{
  "num_hidden_layers": 9,
  "hidden_size": 96,
  "n_experts": 192,
  "experts_per_token": 4,
  "d_expert": 96,
  "d_shared_expert": 0,
  "hidden_act": "elu",
  "moe_layers": [0, 1, 2, 3, 4, 5, 6, 7, 8],
  "router_score": "softmax",
  "normalize_top_k": true,
  "routed_scale": 1.0,
  "balance_loss": 0.000297,
  "balance_bias": true,
  "router_z_loss": 0.001,
  "init_std_router": 0.0109,
  "lr_router": 0.00101,
  "vocab_size": 1160,
  "norm": "rmsnorm",
  "norm_eps": 1e-06,
  "tie_word_embeddings": true,
  "optimizer": "adamw",
  "learning_rate": 0.00478,
  "beta1": 0.9,
  "beta2": 0.99,
  "batch_tokens": 131072,
  "max_seq_len": 768,
  "train_tokens": 733600000,
  "max_steps": 5597,
  "dataset": "wikipedia_en"
}
Below are experts of layer 6 (counted from 0) of a mixture-of-experts language model. Rows are named router (the router's row for the expert) and show model dimensions 0-95. Each number is 200 + 40 x the weight over its row's rms, rounded and kept within 0 to 999.
Before each expert's rows: "comes after" lists some tokens at least twice as common just before its tokens as in all text; "gets" lists some tokens that make up at least twice as much of what it gets as of all text. This comes from a sample of Wikipedia text that the model never trained on. Tokens count by the router's weight.

# expert 66
comes after: " to", " at", " on", " th", " in", "ak"
gets: " a", " me", " for", " us", " the", "ing"
router,213,157,176,192,215,215,136,216,132,245,186,171,290,248,142,177,203,173,158,250,176,223,255,212,194,161,122,235,171,156,196,141,142,143,217,219,219,245,173,186,134,180,234,262,246,195,195,179,163,165,162,228,231,108,194,138,216,267,233,234,229,221,153,165,166,174,239,168,143,210,237,210,148,230,167,250,196,257,146,241,179,190,170,175,179,133,180,231,210,186,143,162,204,162,124,153

# expert 151
comes after: ".", ".\n\n", ",", "==\n", " by", "\n\n"
gets: " M", " B", " D", " H", " J", " R"
router,214,202,127,163,234,229,166,235,149,266,190,181,255,234,215,154,195,257,174,246,160,187,258,160,235,200,176,210,184,161,155,196,145,190,266,259,238,228,178,241,160,183,187,187,224,272,188,178,197,151,162,232,253,141,172,135,249,217,159,255,235,258,146,112,180,156,170,191,152,232,203,239,197,267,183,235,203,218,201,224,220,199,111,169,170,150,148,233,143,224,129,183,205,174,151,139

# expert 135
comes after: " ", "19", " in", ",", "In", "18"
gets: "19", " (", " ", "20", " January", " July"
router,202,194,153,184,243,228,163,169,210,245,125,212,209,276,153,156,232,216,175,224,131,218,220,156,265,115,167,259,190,165,158,229,173,157,263,222,269,237,158,223,174,172,221,221,268,286,149,171,178,185,195,212,223,124,198,219,233,259,201,191,245,229,127,167,196,203,193,165,164,180,159,229,134,244,195,233,168,219,148,143,222,164,179,173,158,137,166,248,128,225,173,211,211,160,148,215

# expert 17
comes after: " S", " O", " |", " N", " T", " W"
gets: " A", " O", " I", " E", "or", "le"
router,228,174,193,150,273,220,130,221,200,231,195,151,228,236,150,216,214,229,180,235,182,179,234,142,272,211,191,245,158,119,160,223,101,156,232,199,258,216,158,282,167,163,208,224,176,210,178,194,159,158,163,234,190,180,192,152,270,225,125,239,238,247,177,163,215,135,203,156,183,214,165,194,155,300,220,172,197,198,164,199,255,123,166,173,171,142,176,249,217,181,158,175,239,204,144,198

# expert 70
comes after: ",", ".", "ed", "O", " be", ".\n\n"
gets: " in", " at", " from", " with", " after", " In"
router,195,176,171,187,237,192,179,284,160,237,186,116,270,235,201,179,185,221,148,258,180,187,259,137,192,138,181,210,175,146,151,209,144,163,255,264,203,220,199,237,146,227,262,215,194,266,151,175,169,186,157,248,203,175,125,119,243,253,191,209,271,238,156,140,183,171,270,195,146,162,183,263,175,214,195,216,149,241,164,216,223,193,176,156,168,169,180,220,164,216,162,180,223,222,173,128

# expert 93
comes after: " was", " he", " He", " and", " who", " to"
gets: " had", " has", " have", " was", " f", " p"
router,227,176,162,139,266,166,190,216,159,219,181,172,267,239,129,180,254,236,141,242,148,212,236,161,217,153,203,228,186,204,189,173,183,142,256,206,209,206,205,225,155,205,232,237,247,249,108,141,182,135,134,210,264,130,180,164,208,239,195,230,205,236,153,142,105,211,225,145,167,217,178,219,162,249,194,213,143,268,185,206,208,148,131,180,172,139,201,191,187,217,199,142,241,157,194,151

# expert 181
comes after: " K", " M", " G", " B", " S", " Z"
gets: "h", "l", "ch", "ach", "el", "k"
router,246,138,167,174,234,216,187,240,147,270,163,159,206,231,187,192,242,207,170,223,172,208,243,127,296,172,173,187,157,204,149,165,156,136,245,240,264,222,193,271,166,196,256,218,189,216,224,154,154,127,180,223,227,198,195,230,229,274,122,270,180,237,120,181,146,159,222,217,136,230,180,254,197,278,166,208,200,184,194,209,206,201,161,161,172,169,165,205,181,254,180,181,230,144,136,210

# expert 89
comes after: " R", " J", " L", " D", " G", " B"
gets: "o", "em", "u", "ri", "im", " Jo"
router,247,113,133,154,181,224,150,196,149,230,146,137,198,230,199,165,228,216,145,255,216,227,266,141,251,185,203,252,155,169,193,155,169,173,245,197,215,248,181,241,160,192,233,250,195,225,174,180,183,113,190,202,243,176,205,214,233,198,126,271,234,183,135,133,164,167,192,142,167,264,210,230,191,252,145,240,202,214,157,186,226,149,164,144,152,150,176,223,228,222,201,122,220,152,173,166

# expert 148
comes after: " d", " w", " e", " r", " E", " he"
gets: "un", "re", "er", " sup", " im", "id"
router,159,164,190,153,226,205,171,194,169,241,127,158,202,260,211,198,167,171,193,245,200,259,215,197,231,156,181,225,201,158,209,185,162,202,278,270,240,261,200,234,200,165,235,228,188,241,130,196,154,148,188,212,272,156,187,179,256,200,176,229,196,189,168,106,147,199,292,138,175,227,142,198,163,268,156,227,159,218,187,264,264,161,172,146,156,171,220,263,215,213,181,128,243,183,139,201

# expert 61
comes after: " |", ";", "|", "-", "ou", ":"
gets: "b", " M", " B", " D", " J", "F"
router,217,203,159,152,247,229,146,204,142,225,180,186,225,204,165,170,233,236,163,237,108,219,233,124,224,229,154,225,178,215,147,200,163,126,235,217,278,221,178,245,149,147,183,228,210,203,178,201,124,143,117,225,199,94,207,204,261,232,174,282,205,251,140,203,205,158,216,188,172,262,184,198,177,222,206,254,200,236,148,212,206,182,127,147,188,154,161,267,161,177,177,194,210,186,166,175

# expert 72
comes after: "a", ".", "an", " John", "ie", "y"
gets: " M", " B", " H", " S", " P", " C"
router,204,171,173,126,255,252,186,216,153,247,199,174,249,249,202,173,254,289,197,221,154,183,289,177,252,193,207,206,166,189,166,227,200,169,227,226,288,227,148,246,184,161,204,201,256,281,199,179,163,110,172,206,250,152,198,160,245,206,144,270,232,230,163,149,153,166,157,178,176,212,201,247,189,273,161,209,191,237,183,188,255,187,139,181,168,118,177,204,184,229,203,150,218,155,158,180

# expert 111
comes after: " |", "|", "-", " the", " a", ":"
gets: " F", " f", " T", " t", " r", " P"
router,195,210,139,99,269,210,179,230,170,220,182,166,236,244,180,155,225,197,187,204,135,220,249,201,217,227,165,228,187,178,186,208,163,180,251,267,241,208,203,237,138,133,215,224,281,275,134,161,186,183,131,218,240,160,200,157,218,203,170,262,226,272,155,191,211,154,213,166,190,208,122,194,191,223,133,178,175,225,159,221,198,164,135,170,175,170,157,280,148,217,128,144,219,195,173,145

# expert 103
comes after: " ", " in", "19", ",", "In", " In"
gets: "20", " ", "19", "18", "8", "6"
router,220,189,177,147,206,207,148,216,162,267,168,198,255,278,170,173,227,208,153,192,176,242,258,163,263,150,171,201,175,180,169,220,183,140,282,222,249,234,172,208,196,214,203,282,225,244,171,180,171,177,168,224,201,150,191,120,254,245,196,233,256,229,190,134,146,170,164,164,156,193,163,186,152,209,184,199,136,215,138,181,212,156,136,155,142,132,140,255,148,247,182,141,212,215,148,228

# expert 23
comes after: "ed", "ing", "ated", ".", " for", " of"
gets: " for", " in", " with", " his", " In", " on"
router,203,179,204,197,191,230,175,228,133,214,175,148,231,224,161,176,222,218,176,283,159,188,264,135,187,166,179,231,180,148,158,190,134,204,240,263,221,237,211,218,159,213,280,238,262,212,127,169,175,191,169,244,209,152,193,175,213,229,168,236,261,279,156,189,197,127,247,158,117,182,140,220,152,222,157,268,169,194,163,230,235,168,170,182,213,156,185,201,184,207,112,151,226,193,168,112

# expert 86
comes after: " it", " It", " which", ")", " to", " he"
gets: " was", " is", " be", " are", " were", " been"
router,218,174,162,176,221,205,200,244,125,260,140,179,247,236,115,186,237,240,192,232,154,179,242,162,212,151,158,214,186,125,220,143,145,197,257,208,211,214,197,231,146,189,248,250,228,253,172,132,155,146,129,213,255,156,162,161,215,194,160,246,282,276,159,145,189,224,264,164,161,257,186,225,136,231,198,260,189,266,210,192,191,153,195,181,178,158,186,199,179,231,166,158,229,169,211,203

# expert 147
comes after: "R", "A", "E", "S", "N", "T"
gets: "A", "R", "E", "N", "O", "C"
router,196,151,225,171,263,250,192,227,197,255,167,140,258,226,181,168,214,221,146,241,159,212,267,178,253,193,200,282,203,166,188,179,185,144,214,226,294,243,147,245,186,130,221,210,175,260,138,153,151,167,175,249,224,163,175,161,236,176,210,240,213,270,189,175,144,155,130,200,182,238,216,251,147,240,162,221,212,220,160,200,268,216,141,133,131,187,151,240,170,206,161,182,195,241,170,205

# expert 48
comes after: "==", " |\n", "===", "|\n", "===\n\n", "==\n\n"
gets: "|", " j", "b", " Y", " J", " num"
router,237,181,175,144,228,221,142,248,145,228,175,234,235,244,146,175,119,247,184,270,165,220,248,183,273,165,202,258,203,164,169,161,197,181,205,187,234,205,161,212,195,194,273,280,251,226,231,168,167,211,151,213,214,149,189,168,209,239,158,298,240,241,179,178,222,179,189,185,177,199,176,212,215,202,152,224,184,252,146,228,222,166,167,220,172,142,121,261,122,236,144,155,264,185,139,155

# expert 172
comes after: " ex", " n", " im", " bec", "s", " us"
gets: "a", "o", "u", "p", "e", " so"
router,241,204,148,170,223,210,140,253,166,238,138,178,207,230,114,174,188,238,158,238,197,239,187,171,253,146,119,212,174,190,166,131,150,181,301,243,209,187,193,277,169,216,260,232,228,237,158,188,173,171,195,246,223,169,204,140,254,204,193,190,263,259,158,116,145,212,169,131,218,225,156,221,176,190,87,219,238,202,187,178,197,147,190,182,156,160,168,217,173,198,198,188,226,206,174,168

# expert 87
comes after: " M", " B", " P", " Ch", " C", " T"
gets: "at", " E", "as", "oc", " Mar", "c"
router,286,137,243,151,244,225,211,168,163,249,179,116,222,225,203,188,249,225,193,236,176,221,240,115,265,226,199,243,126,163,166,181,177,191,235,190,258,243,106,254,144,190,246,203,241,270,207,150,176,190,150,209,202,187,203,207,280,247,158,246,245,241,189,180,204,178,184,201,185,224,168,231,171,270,155,179,182,246,172,216,289,165,169,179,200,182,174,210,150,273,204,168,232,179,163,191

# expert 1
comes after: " M", " H", "ar", " T", " A", " D"
gets: "aj", "r", "h", "l", "f", "on"
router,253,158,177,177,199,242,223,223,170,209,231,178,193,235,206,165,199,202,147,217,184,197,256,112,268,187,151,241,165,166,160,200,140,192,223,253,290,218,160,239,186,210,231,185,197,243,195,154,201,135,192,210,245,162,228,184,236,280,123,247,204,236,149,187,200,222,203,201,158,216,225,285,199,276,146,209,178,194,175,199,229,101,169,141,140,182,132,256,147,263,165,196,240,162,152,196

# expert 177
comes after: "A", "S", " E", " N", "P", " S"
gets: "S", "C", "R", "A", "B", "P"
router,171,119,205,160,260,229,159,214,158,225,201,159,255,269,198,166,231,225,167,252,173,210,255,163,240,187,185,250,146,143,154,191,185,139,271,188,267,225,142,233,160,181,216,233,205,252,165,167,144,191,194,244,241,151,226,207,235,207,222,249,207,216,183,186,198,176,114,208,155,253,188,228,219,262,191,244,182,272,208,206,244,179,139,150,129,144,148,243,172,238,151,152,207,190,127,185

# expert 34
comes after: " D", " \"", "-", " d", " (", " =\n\n"
gets: " E", "he", "r", "A", " he", " I"
router,283,186,183,183,232,212,164,273,193,226,203,164,218,253,180,168,198,227,197,268,188,203,240,125,249,217,186,230,138,202,136,252,159,136,273,245,272,245,165,260,203,164,223,225,193,248,149,183,177,193,181,213,226,197,206,168,269,191,128,251,262,207,166,153,210,192,189,144,152,205,209,242,177,248,187,280,172,190,182,231,250,180,132,187,186,179,124,218,178,184,154,149,208,152,117,181

# expert 9
comes after: "a", "er", "o", " University", "i", "s"
gets: ",", " and", " in", " of", " &", " as"
router,179,146,211,198,220,227,174,247,179,245,193,127,241,253,205,134,269,269,178,248,174,209,223,155,230,171,182,230,133,170,138,180,151,151,207,234,220,244,162,239,176,165,233,220,207,266,185,186,188,146,187,240,250,177,163,181,230,265,190,207,271,242,135,153,167,155,190,167,173,183,160,307,153,268,156,232,153,262,132,203,198,187,198,160,221,165,174,223,225,270,193,145,233,188,211,178